From a checkpoint of a small mixture-of-experts model trained on Wikipedia: 841M tokens, 6419 steps.
Below are experts of layer 4 (counted from 0) of a mixture-of-experts language model. Rows are named gate (a neuron's input weights, with its number), up (a neuron's input weights, with its number) and show model dimensions 0-255. Each number is 500 + 50 x the weight over its row's rms, rounded and kept within 0 to 999. Numbers have three digits each.
Before each expert's rows: a language model's description of what the expert responds to. This comes from a sample of Wikipedia text that the model never trained on.

# expert 13
It responds to: Personal and place names
gate1:502486480522495475546493441493483551535587448478466508567505425513532522495522546437471504519454573546478498500478506542554493507525499419472536521561485522457503513428407528547492541491561470464451487545391525537502607580503477498547521484573538471542550528508478558536537544549463513439566526548454449476413533504569573474496576460503535484373492410478436531472482532444493534493448463459478510463417509423411483436581543523510509552490513501508426521563623520479553474491448602488516485414522404470593518455539538481531507558392630552429516430480517500528562476577459442449544477442556508453512506606559468642479466476466489593625498496494546512390485392482455541521465516397505504413513463544481485538493623547475558416504423481495481500444469438571431416560424404
up1:551543480507491406466483592512534492519527469484534495512476405516524485457490557456479440556459450518577563557530572537561546467510487376513579493494475453502515444522480471519483472438524554591461434487529572518434546546472409522534480498502594593602604579567478555456517581526486546522507418463441476577518432454404480402548505498484466496525588485544416475461513484458526518516408451488537600451439429446482467518516442533545446470428568601483610468594539540488465500476577593468427478465474548554497540438497456462497529413473491462479476473548511442467502498565470527476530497454461445452479497521572490625464472495421408458633572363561452515466458452551528401497482481427482524466471450458500417471516495434459582512501466481575497444484428524561578480521463468
gate2:625546491512489509492534551528437439532527444519443508525540519518544549511580500517485552462509484467494452428450518480483520481449431496463426481569533503567579548569571516569541483439502500567569458493530504602489453518519532525356521472446443485424587505496537545507452513476518562505542457477427584436470470624573598506426455525506532465635465553576521509600589492438533448492561611489521412597517462554456508545489506502623501552449528539482551566512516406398548525552473442454438453484535536584564461543423607504438482437492464495474555514450551496474516522448475543454450445540423587454447529530528563561553519491483551509523542478506461518501479526527536499470552533536590483482600488446451513462480532568502490526564633538496542494518541490376462580533581518
up2:396478442520516501552517432536496481469572511509528492515469490444498403498543521494586507434491548396452483484497461446476575513432566549603581491476604518438532541550456462493528484509604442422504565606540497408524488495478476583494534511559537534528409608554568448465447481395480488484469511496514493519556523511543459501488492587559450501573455541479551494419428523466485498472466459526484479514459527458533469491552494475463518465530456475496499439397413586537538452483509501531500443521525472528490476399542351470449514530482453497508489514576518467593419512595531630440428587466502439551497532483476452462564542552435383481501509505449571496481504392463511557497580435547547465587496535496552460414539530554550570525497503619480563434476566401441498429545410494
gate3:536468480418483511525445558577497572583567509572638499505549570500629443481549533441536494442438556524444533524523568559594539528494526481499598502471599413434514461410540552430506442522525537528475527565467461445438458546540486498454493469481558510617502550539521471463552396487501439452617561448568485468471531480421421400463516487443492511530488540442485455552524540494581505478502524612502534430509486546518452545522480573445491493430517511426499512515483501565564561545542516499541446501419495435525485496413466474486491456403498405528504514517507428557532507477439561532525471475537502511547515504544500415497496504466470384545580420465464563503446454420454442361573495511460514542411488399506461448486506427448576550531482581494580508541428492468521437515405507
up3:640419505460466497497489376470418519495549482496550485540509499452478501528453560475503426504532476483495494462536442443492527446456555545520486584551569463584543496405535457485481516503500513423445552435480491490353501424480564462529418462458503557423540627523539589581510442494515532504481491498560486586508540521505522466457458538565526518489420465478505488546498575469585622510618393501502496520610563523492439503481546601478507488453364446514518469450509430566474486575435519543514472439520556485522546493443472523487515513594548371557576464487501481500528550514525496458426558457486409441534522500470423469520478490384457495565480554494539543497500533534487490389611507601495520509522444574507552444551481487508485510458516566427509493419506570539429516392544532
gate4:540528512450383582466444492540553493458456500481485512479543514481501483597529543512522491503462504439498445456485518520553502531475592391468551457572471484439425515459524428469510443478571463450480532514490485449508532472525499504537453445419501529446547496530487467477508538484550506537594486413519513401518535471538506491488515535536388537565493474496481461559548512409416549546598435521475529528461584441491525514494557555433407540541584464475486439353546504507507532508525493421547451510518518527465488520483437544437447415478524507501398503483542474522493480568390564443437462441482452471421520455475446496548488454615504541434417561471593498450542482523560443488587469504499564439430473597642551483556513430500520658514482644466530411430493509525475432496432612
up4:475523517504416473526530537497500444542482506557434499513473531442481508488543504563458494385541440570459515539522559447512505529501521536430421385546484572500510437561483535541517404437479431499431544481535436421607403514572508435592406420505506523517503457533521432643433498508456542527452560447572479467450404540583476513496564498534540537613500555520481450530567489493404526523573420551496556618457502499503513490441475500518535466549508471653564465451579522428561549551480515463546508530463565525478479542476551558560429489467487502512559435448551542563502442499483467488522443543611539502575498466518512475592519471527500518466417550405628566434423566481437507494504551429537544552459523547488615522557513452459450514502498527526489482582566478565445479520546488
gate5:518491522538481449570472456492488570484528491542433555580508497477411500475478543493511545459515441458413490477484528533465545457414506505525506368416554468435497553452556500443499534457474467479530608520493501528405454505457464576460501575564509469456436624528522451490490538490490470437429458503556462484452412481525432374526467555565513457571483408493441485487486443497466503446500487485557444506533474560549510526607577516471548500505512568569497516464526419516544562572543489539474508520436500533565557481559415452432455577515705558453574470489455379523402502571520481417550582424504449402485536611467467479455571481455432444484499592502534445475478474513494439533517491491531422510494481575556514493549533555534589527509520453508566505474447422479449383498445536
up5:459520543462507483482575554391511601454512562521551519461446406504478547480614533494487516478561444540537503528447418520486529541523544489561459496540462533586528509477503486486467475537519573554506579407475544508556474502426450479490551447518456507418373441436474489529541502463463424396391417477529524436526416448485503423462456545564468425478477474478442519468459513556439539475406524449476480510420525446590405467454528471469501505584407526492481517445494477558454439560634530543465488448407464494548544429549475410516493501532555515607541474610428413509464523557547474478524556474521421530442477456394462438503536493477527488452496634530426464391510428495512486457505498543387437494479548547557517426556479483546545466529476413486594559516486514463475540517485472
gate6:576506550519514478585536508542490535497622426519501500559528583473539516540488544472519462571497527386376470552531577380474517546527461523544495488511547490474484451491447471423527495510444522553513504517486461504537480484517467500492506462555524465451506551513554442509515481534467462508441507543528526546547406412484474502519452427435506439565502416558480477571590454538480616546412416502486494583566482590572497558514487662504533473625525539506429549470564424502459490494388511471395503468492572611523459517523450472503553446427496457571446398513511581460485467505499497506422505496538494545488489523499503498594477487505451434578491430532595387503507453446527546473497515457442487419559492550542598444513504556639564502425485425540499554547451506406478553507569476
up6:531547497438477539500509559534485603527584517543490580557518599464518528516520490519535452511451496522414483514509594426425478541384460480492564505500501462475471478480450516530513428475500493531578567535484479529498520439547467477475452349470507509537548427487533603487509448549541529533509483603508537548511450479514450585458432519484488404484413442499470487564554499592505476530435529507504435553526499531522475507445515528479579490587525476470481504465561475539485580652464556451504418512459720585470560550479539452490594515613521586504412455476519589588517501555510486519422490491473466526448470668519533499522537469559458439501518507464564464511572510537510514419417616520475489366527491513534560452501495539548529509480485503532525433514499506475439534450496561
gate7:500521544454502488519487477518572445646487519486494487449413452575509494483524605432497553460507398552472483569527496452497464478484556500421476497463427587459450449559426519452467478508516424502530441520510490532549507514475481553463498496448528462520480533400625498428571450532409542524502423352469565487451536530566471538498561580537408498447576447514458447586478484440453461402435493515443459546496484485453483516416413555555545528471526458460495490527486487545492487504608428564493465484473505487490529547465476479399575521472571574401513500539456455518560584499440471407523522396540534518460543491489508500497498465569493542487443456594444487570493357421504516499460549510422481556511537355544602516552482488550597460431501538453496524513546605447553513518529531
up7:427515504496525470582500508636427435569489466477430468559518396489486459441555552494539534505494550510561571584493488467494562505562541496464430470539461574365470476526486471515501524518522527571491447534428430516485504564581527476488480554487490510545574471519617472496501562450423550574568563415465529495457579509529503528459569408456537539418593490505490489533441519417477529493395522510557522530462540460534527523537492501505600511554453460493479584425446444534566502496524456526518591536586477423387506514496463503441492496431519486457555416482516483478560548479489511400447501483505472548423497454614525494501512516491385586467496501506473496523461353503450455521476582492541513460449512475563519456499515531493638466441456563495441567450407601415590541524488406
gate8:566579494424513517517422561509584554493570418481466505524512536432544506631534455470538461369507436501459521523474569539446547540504522466494519542512541482553447547475577548517486432502551484504497504453417406520591515497517507517433418521460505528545551437470477507409486458519551569542577443507541543475567493514553561493413475505529403425444603534485342540559605454451493488427499480434564499419473442490465460487515537484570502484502495517433517493530517477562568515440507508505498500535490427510537465512529513512494452492462528608369510591536590508464585483484491504518609545510433539486412519523462505466472546449633534456528459488467523514403480516463478453437439419451496491503516562505496463344462403452509455477569519495532460457519538532591471595586502432
up8:568513488531563531567487578523465422401537437480455541497517461445518541436511432450608508586457528462507444498517555548513456481423439489515508523468479472440445470465533426521426450493582521415571496514493515531563528530446502612473451529509534582542465592501493448517441390506533476535519510550470432460418499426415507464472517479497525513604493441522429516468506505468495494584559397479539506492528488530410547518637578505487454487625524568460531392433474440576527540502429551443477526457449534583487506560423497512422503509561480489445419540464527492486488507454495549492542370536432507487426509662467515451474501505537496442571497457533560441423488533432472480574439495515501518476445423575535422511525551503491480608523465584434570466488448406477442529444528491

# expert 26
It responds to: Name endings
gate1:451436461503417503577475519566513441528517524500603535493437414528438479534446505444493520503555472538564515490466597464453551464557515532616454596623527500450486496531505487540491483444407498455511420531407525543437509510489495616430476469460519464528466500460552530526579426461465522464561431543548536559476439531476485571489492421487539473485447477575488630488548509408417534516435454634467431453433490551449492510558523544479463496507465539468507517483480499455571507560478467599424544455541526472524514444573493505462474509457475611532579540502457520599506504489439589493460496541556457433442505496600498478567551510490468539563390534588519536540498470562578493614453432446513434394560393507445455478511506496463518506560528508518487532507436378481459513620514503
up1:496473465487472464594535426495474547562522458509541488449430458437544537482387454442470521477531480517605492404555547467466533349554547556554511549584533487500508450535512511480442458487414374409530482470495448527443474503499515575463450502529504530558420520497565434595560465509539528421558389599575512563529471447460449569493482478494523537417525481539540471400506477455520570442484510637419427461445506601475480538534579523445456498498507514518481506487410496453449544548500467534502511497609526405499476572523490542402427491520464557504624496523411545588564503443440496536552494476517523457480500486495540516509478542541481574504519572636444471504499475508571515533456465489410476456514395483402448458522510502468456504505555459451490524523385461479528421554533520
gate2:550524423563469543509423449563610464596519468522571499491519486516563507572437527469463508493488513411494525508580417536583535499599513449472498413539574520477474476607461453505496515494510578506537393540482466581509472576470454538503374527480555565474448535486561539544388501478542488451529421498463441504497490474440445534522482497450595428522490547540400522551516540386467468482475514489500525493516500520562585436460445455618452348515545606464590563472529415477536471496463519525566500502530416531502454564466534515541512547553479537422488518464450556472517448447442525488524480442540577419464537544495562535474474502515419578594505449545541433411522508508432532481569499351570485450475537456497488508467488509555514559493485541496559435450493445565377494560524508
up2:451563529479486451454527529522395456546508578511494530536434506473506516495497502498519573410464496500503527516452532546482595492413548523551527476417462481355460483495419506457485463469443453506554609386456572512545521492436504472551390501459521514531472504517536496493515376429450498499480544493590566536497499563531439442490548467412495562545458466519562404442620486551477610428517509459462453524424458502467460548546503449351534491448387453486509454458487467485511411512562447463493506505511574520494582553455528524526550551605500507517507502473546545469494592536464567527556415534458600591529536485480548539529487473488605398533486478520401464536518502513518554505486506591487461414542437542451475525536529364418589493518492487467513541543529444441548430496591479
gate3:459605559507343475487484536513500548421516431529530462426487505517544463511473505473491523529607496488516493446510499409474503488494401513439551482501473562465494462448509464590499435454499497450578606534503519388570465543502561494576424475509490620602479472513582472517561418459451507435501516500481566562536449572491436551581573426491581478538540519424443406604432503450563496513478508463406521447584532447493520497522514512417356471510413518552563625471413544456415428457477375577520547501453439487445546528534433476507452511546531512505486509481456575484591592505434476464471494544476406504463519484453485452555477497501452450449467460496500521531479396547513555583574499518492467509513474507551538486429444515549561485475493576559515510453457476486464468512517562
up3:610389455424489495552403518473548475517528520517460559545547528531505581479470565502490511515429454534520548487502622511558463518473430458419518535487478534453477629497550535484522537478497381426477495530440505541471437530583366514538423453482584458428469529508503508544548440478550458526525565596471508459485511538557583479501477558436458449505424498519518586475550454369479492517476498561532592523376530520538480489537544487500440463500541588519503516555612514452520574488437602499530546534452514542558365360484455482536507558461463465507538586550507513467522468563542562528501512551513581410487510551550493452461537494473424522555519465431517474445562547519575520547421513494497511468489559634450391512542551482531407562551560482466525472504563476515522489504536519
gate4:474450572451394505502457476416487473503519470510428518533427493542558511506483534537529521483547444503500477507531521507440447462515467483473443459511431584491536501551507482490613518537613459451502538480553461475483514488504491531543533489462498524598465478551532489548457586490428548423476511464503527457589530387563583511519551552424478535491515486500547593561516541574418399514446495616504484608541538450471490448454518567417494596452492445474512532466553531494540467567480512453445500486458571502551421456479523531542517443531433367605443502427552445519459459636577478450428489577496487461395511524564509421502460495481496492445402555466439622490584506435504344563473539573530417573564517567481514440505546395522443544543482488507542471484518432488554517492526470
up4:598504496562547472501483486568468524474496469550508508504415580500395482504467506494494547432487480541420536495541528467457455559421515539472441522507500482384461471541535465533546447542472380457553521488494526509513548514506455499540431482475507463421510498487516417486458500487464404547452539471511435486409485669473491548464573436467580540630473486496487458572540402522518578489580454517457508426483518501576586444543489501467562445652521476540518504491470498576499586520555499406514541505474530443485570577504505424468473553401497561471581436517421515538523589460553606601600474527460473546593515541502539469439519525482407456471461482452473477493505536545509568537634494507508543486478481523587354481505507496514559527480501489502446569438490448606513473522586473
gate5:524482494470480586501419506438546533514500525487496524435535524556481559588489521465511488522525481494477439536616537521441535638506457522578526481605504525473497580490524442463518483505499505444437494467505439484410429553453506557569356496415589482513523502561463589410521503518450527369516535478447608452531526531525505558512521524479496526497529458551367507482454492516423522466502457528490497514400502454501454481534488472542437400545552472486511339531505472416586524442495578565522451509530520524435490476584498421423489532536536498476521417437505564498497488560467542410492517479488587438511525535478522527509597439537445456536492515551531496578619533537584511562554512429513471463441555536567382371435488506461502523506531484526595503413468403553555482558487483
up5:423490532447432524515432479508465491457589552531552565490488575463434528507518547541447479550476482475514474405413479512453508545437455535542608487540447510487559514490481449475625403524389451519484391499428569566490480457460567483444440573534625443416509529532561518551439441501535499571537496563457537496503547514535473619514475501539497560454516433519421478401536528452535515516454555556483424494435549519460390475504453484398367436537527518531475509487574565521460602533503563528595491483525550595514492384502492455489484503423479532499441443503524530513503522504545494419478489448449486494405529556517553508515569522537465521481491448551553404492506496529610542489537553397463515556457466425574521509430538508466492525448475495489514519457456394451362437507538448
gate6:596460496469432493535514552431489591466549452475368521462443425534420622491440477499516536485464514522491473531551492590484484550484484572518540513425511535558551543438399498487558342527574473481427551506596477463463466425539490514592615441525476604486536547522491484552566498558486430521506459569418580512512484546540519529457563487450490431523466393510491521472502525527621567431515553454516466506463523538605526493502540483472431466504471486461538445512567433538443419503472563496468548407466580482453516537545510491488503457488443483467561520499507452533554439627466445532542539393442511480483468527427462489480498451418425437419526524458474443500588495478527474514574521478496575548442456424424543504490507600577472570529442552473599587464482489515541532492448514
up6:541445458459473526551468462479448489430502491471465518601571495482532535520542550532510506476458510422517552513492433545507568527554468501485538414463506493504527506512547483393437514561585475519516512590532513520468532517462461523456589457439505498423577512511471409592511520500466444484514495560445463501610575418516531514418453450489522450482583559448466475506535483530472473486495411521485561498580516456507488508580485488483482563510540421541445541456489425438595498497454541498546453460609451517522449586458544526572524578451484378527524484501471585531546505513423468477514478501581572535574490472448495495494480456632588463437497572559534459489393506462426568344400450552521458610486480531579470524511520573455513572437347588441548469446475516430544507475568582
gate7:510563511511486588478423477505555391499469520517455528511499469568533473606537603486446440529509484536484443341495709560547437521455454493574462468490537547432524555521480511575500513456497454536497498563519466485507526527459409460513627515493565450515541552561477424579564494491443567444481456488539525475460501537516453432388502463506468506531367474518463519491522568474458475536593526396529615425502551564480550533469571523565546547438527486502466517423552531537469526542444514455564496538405510477478556474469478461412542528490527473531486519372489494533465510489475572488489519534525399486475489476547474533502485483471458595531437553453477465542469532507423451593477464488607561481487524546456447511552538448528529459470493595463528513391543429527420467401486558
up7:574458490549577478555547522477503466466535502528473516535565469518543487544558488483482535580473487558545504525507591550544527562498527490462549471469494569477539551478537512512497598470473489540436520474546540472488520473505503469481553508502461497559554502475519444603528484467503493535479450440569558469420497535527516434455489597545469480534527520516414569577562526558504521492521441457555553530531478427509448474472509523448514523497432424370456405382556480464504472597527491478454561475498537321538576499586516486472490350484510469518640580492520516587429512456561486467522524554488433484380490521570519522504587500502459568437437510478453565435567491480528437511458527483445548548497442552411362562496383636579451455432506472493519520503547597502574404462535472
gate8:539437504535509493560462443461505478560469495461502540467521437486559483478430442503527441577505414492546498613499501450460491533564494511479532511564457492453543510499445485335604313469522543353472420505557416452486504404481511540491482448536518480423552501529558551495653428480548511497540506556489583538522509439475522473534450522536413446474451446555470491422472482413494462430482441515423506573360520512473502501432445417551451469518545522471465523524474464487500528501447540524483488497515491543490534477416455492532501515516562583408409477569436473443436513489457420470574518420506490524483510515539508473561547462601401523530464513431498487433573549523492493524559506445522403441497423530475510583459478559498616485533569473463494538428534490558467416564468535
up8:473469534555460513572425501560490568501524490489470539468524478597566528523586540526457449545597448534493603414495479500541493475462564477433562517477520454476518497523544467582491579556465509496553425482538592489505482492416442571527530500511519555569478426473513457510434403496548556549481375525520489406581472518453498430548478524414536514532464512504349542501435535561435479465510459423603558488525536534502478570589449508449395412482494510468484403475564430431410505522504335497564468547549562532469595512447599492491536495545501478546421461449490497536543544414456450519489562619461473522552507489451450527569495482491547523560479386585510429491504465464481532504521437537476496582470538514595449490497493534639526514457490512458474509512400476479520525539519513

# expert 5
It responds to: Common function words
gate1:523485412493453488493505590518403487448556510472562566481339485509482392524522509524510458484553480535458579582486499528565595614533483538495516551543482498504544439462454499445493569587529545451617424464517452453484509602470504439463492585521387607495528555503531478477497453560532434562496447518461554525520505557558458538454437578404505474474488520442471398457595541446539467567427518436425524445600462463498430539501556512469434527443512469434535478489560459464498531560480465457507464519502440515528478464446534475488447485434430437448442573499477520491504447546499580498495464516431446471414504464467579459592473379516522464509479551526508519557452469557516439473458430448499444505528523510560487498521468473555566429363483544476480512500562499413609568404477571
up1:494556613512516404527486477551574504504507566559523471510510483550525445516440529507490505468351463536523377537491505370471495472454518524484509501452491460554518448486447435594494503444528471581451609447479503496488475498510514526460507456482489450421453497451486536400474525499456621568510588513568466479543438562396457530501535490559535413488573521507604470456497375457435497398506511571537476521481507534562415507562546562490530483468537480464513511473467469559513365431430471459385438444495465409520500513596428531452466602476472510558542530446454511488445563391567455514465517526522474528585524569501505475495576584514456509479507410434527497537494490497500507505495416547485440440506503592543505598430507477561470519579455492521558466459417421497545422551560466
gate2:544538611490516519550450404465563623549549549514509553485464470509516522505515488527480488600525578525466496493494514575555505589449496514567440484533504598444478547571539565581515518527446456444457474507454525598453508489442476542488568566517509475511568462525570550594562467499490438462436531538543592439457477522489519500578488412537532422604511551505473448485444511552401460404430550555538451511450482418588506481515512437587504590510448502403572468563521488531489505439430471419471553600525488428456457521565520491474492442530485541439494490447567542503498553487464531479421445528457490492542500486550554407551487558390533481487498554513576595455458597465503454560382404500520408563522506453456532558545545463531508502550511559508593510486495389519431484505400535
up2:512567534505475488443501450441485600524438427487527514475492535524580532540508481442520505505525425409516470438441572551548497480475549569556456521505495524439471465542506465671484481622348467504574514470475480523442441572557451572562419542512517392442538384539550618554513490457453444577522506477502424493482540489476554504525448469562525464535499392406467479525501534476472400518550527555520540488539552470470597530497408534501403616483433548481465498498600487470500525576512570464517462526519459551393571590483514447462500457598483459450496504434507563444534494459546530485555555470511485509626483408513510494510500551575548616468524473467462583462443505444516511497442569507474516543542459511470467557501468556441555494562528590497471535565475521461493520439516544
gate3:444531562486532512480443534538550528495569542533494537465429569486587574493421515534548457475579418463537468555508440504462546445466465549526512464460479468487479501465437528480554450536419439442492438504426465460457541519473497471410505415445464564435606581562465433456435537495500560477441521413507549531550500504488489472482499532548509369506591490611483491533501515406452581467412485512488531519553477466586471486510593394475438468551488504504535480546505519565502507536431571490483575463530478537622517470508497530442557533509534551519554383515481528479483527443434590527411496482524511450562515449556484394575502546488415643462400534505552527582521529502445501497450572427563404498473650505537505494489523496565620555511451510515440486549482552424464515557520427
up3:443466474597445516417480535602519482571503519441499491479446483513463508478453472459410441464467476509498596358518534492554425492503501432632487488468598550515487497515468550533522468455544533375592516550412476574540447574473428485483537483557460546513590397455427549494570411559456537577501583505538491553486428561482422484546433469459509522533446511417508538488495502486467443568437439539479572486567608606529421534535515560502525549452532553528569516495474421519458467481524518486457426623525527480433471472478498511532473524523508452435412475454472395494475532462526503534391561484536446495506478509530592462439506547454476512589574458492435529503483459435431517588562433510509511512545539512560506439520573535495443516471498525457523556424540546497379475407456538
gate4:508512560377439507523505581510518444511537524585538534483599461502520458523556532501561503536528571457677444425423428504505549509491444544515494461499515420530507411429562523398411492499517478425583520553498623461492496433525519512457603531511476564544469518490622404549475472482524505462502411524429480489508498480442491560486461464472538507536430425528535508542445488481498532495548520465527521480520518409465534465491570463475444568550502555509552569396420484535563484471494416504572477458462463529468473462525523535497485487519391418559496389451499445478452490421405491414485498495568483462527500605398435538494419501464496540527445404413468462455465487514428475494502481545450466550498390538480572527485482488391450492557468443544581521503476497560503593548589552
up4:561463506503565566496446485510578568536453502493457434472431540503475432545497486515403539588544428545412519524543547461549476510517548481572520479490512607415482533478460388561604573469530542530528504479487490533481480572478471454561490562454518486440497494526540548615504455487465399477587455478602471452406461469533506434590519436514534496502489547538534546564425425548540503526473507529484502538525467569495493524453414491550533499469488518542385498558507390455431611547511484421457389500459522470519455559390508486553518507515582502483450514539571508470424598448476539430486518470470553560475497447533615531434568497393615536562471492505499506495456579511512406568520455488520489515531560498499514431549527544529522536438618511463546451486471483503549383404401519
gate5:576521526509530464566534437472514534522432520508490541426509524566459500449387526531484517543536496512564406557534503486504480490456526521481473473487424457516465428453383501513467530523470529470477436454501530496500531496533467522534463496497476415489644520500459600436579519572523496511384488506577531493383564470545550488592533560468497398554468511518427505540524497494427410526386484514550494488480542496606496553436527466460424458464602506423506458496491574473543516477520455550355441552431422434519552485512447424481422592391506526589509516509477409521478569451604522481533524524509507478532503571586538449507521559518479498519461454467502594611456495414436499484446445543480506478500437491575535504512475533481488511534610518461545505421471374580426497483427400
up5:432461530455439464474474494571377527367499522487446546517532485493469447516349514472527411527564513552468463467539457508500462603531533504459461541482496451503474505458564570458406559428494457525575468527462553563461526547454506493542533458500567462462538494499440542437578435433460475526454480460546435444466525579470464519453419441504524454518454438475504461532506437575600566393583486449552477534644582664557516534481548479442559470515482412516497484481498418500479532428477469537436480438482450449608507430404472534552434521429456525597454449492434449506423483503480449553398495544508509533475495494537534537574525482466538556567476485537528460472504570521444519481479543523471537514371439564507545462454495485535464575447517510542484563431476469454507443429528580
gate6:498557514490470470536551485400585583493455456538595547488564520513508566472372480479583552538489543557444376557495567543532479427534561433547578492466450486535581476525445529515503492518485425555554492463444477473482583530530461500471515459489428553475584468458393559514507439434515515516488452581592526546663483528537534508500523447469469436563606553483409468447568475450484449545489409601530430504536443469546443493518550462524522535517505508514516563529503553489506526516492504495458495452511646470586471440541475533494522514606515544505552527598561524564512520478529461516486467589440530463486515415513520475579489445585532473448422545500500493523542495513566466510480539594481435449469520427533570550453494506464569438562507531541570416643429600505560512491474547
up6:504451491554500518412545472592451563524453527464485446436506517572516471547561504500444460507496418530523598471617590514447430504552514454492469511456546422489459417534507408524576483473505433531488598435530513482490544522454585479478416495508459447549463485481422535488480566418491463655574431538450569472512492468544551544408540523413488475424434434509531556492521530573498501521441468433511419475496533488536341522554497465530465475473515531557385505489454483467454492456454485521593555524461469451518484559551536581466515490549517480471482484483478540502460497494511466498536503519647552512518497492533540511505533511632519433518533553487516615650461481504476548531542585501459571438581513610491468561497456495544444567478536442462466585406441550450540456541540580
gate7:580557478538458524436531465598490583526501473572492501523460500572537487478519470525571556551552533518464376428531504542472494440563475500604544519546605565552461537527462467495512589460429420491497443478575451491394566438473463427544542465481433405461541441489566509522499508520497465468392530478425550438550541539483477476483507392492587585533524468505465560436486535588485438509515466526553427464539489500574562493509555497543590520465468473518507454476515495565518552630368442491519594505560431523479413508481435488552520444520537547498504450465572500632419442483506543598515551484547557479575504462508524573512433505458485568561454499569519542562606524445489443496487588462474537474457537562670557491513500476525597500500489472550464510536458461453488503493536475
up7:490521476447541565457509488537455425464576563558553479517542391473493489466570499550467547461517485520540484568481411557542502492553606521513456544480465479507515487487569516453423471479481577553479473530571508413468414458378595429575477447469468466458456478508463603529545429588499484481488512436472540404485589466482483464466488487505500568536476426519495535581511671588530476484524568451483537466427503468477476474381451541499474537513496449396516432437468406427515456517616510534483451460509553513416478557461502570490551498492547577456505500593544502489492422484517519519560489565448470413498479485491414500435466486540471552526635451484370561449521498509564466529378490422467499498519427536542501534534399505460506464558519486550510565521472521573614559457525520
gate8:471531483472547459481421484440518520439514588530574465464496548518474485549530510549464481528468571452468560530513643467476510585390546509438406435511508549458438465493558513628401588460465544496492464567440528408556575576554478447507499539584609535488497465474527565466415467496441555454552547498520495548432436506518554561496569595491498486492515516496438500501477522422494564480400484518391585493542518497499510551562503516538478579448481451545549583483474474466505478559451475582440507529540516565530476525439466502601537499518438418512580510556543508539459508563488533481347502455541511556515520432509471629438571525416520564458393500485565544413456527490409450562502469462503470501513558528499550451514510515497548418555562517468497470522460492440477587499365500
up8:445514531378503531423468396447582539495527489515589519550478474499505456475485589486443500449523574560442544523494656524445535504447455554408479573496536463487490509457624463634410495439522479504463494560485489426565494500603489460478477524591591410517490538576449524488458539508494463442498535578515436569474460492477629584520607543533547556469495492620418511500510516478457568470476473488442507430515558528472520514490558518502507448502524518532526526555539544525638482438495509588473530477483490615490464472552527552427483486430377504537538547504569498568411570519443506511418482514485520540503514485465496493452553553410515490469444536593545489421437488503488470528463535460469514417472475500517497533559506460412467466571556533497496446479462467497517576576423608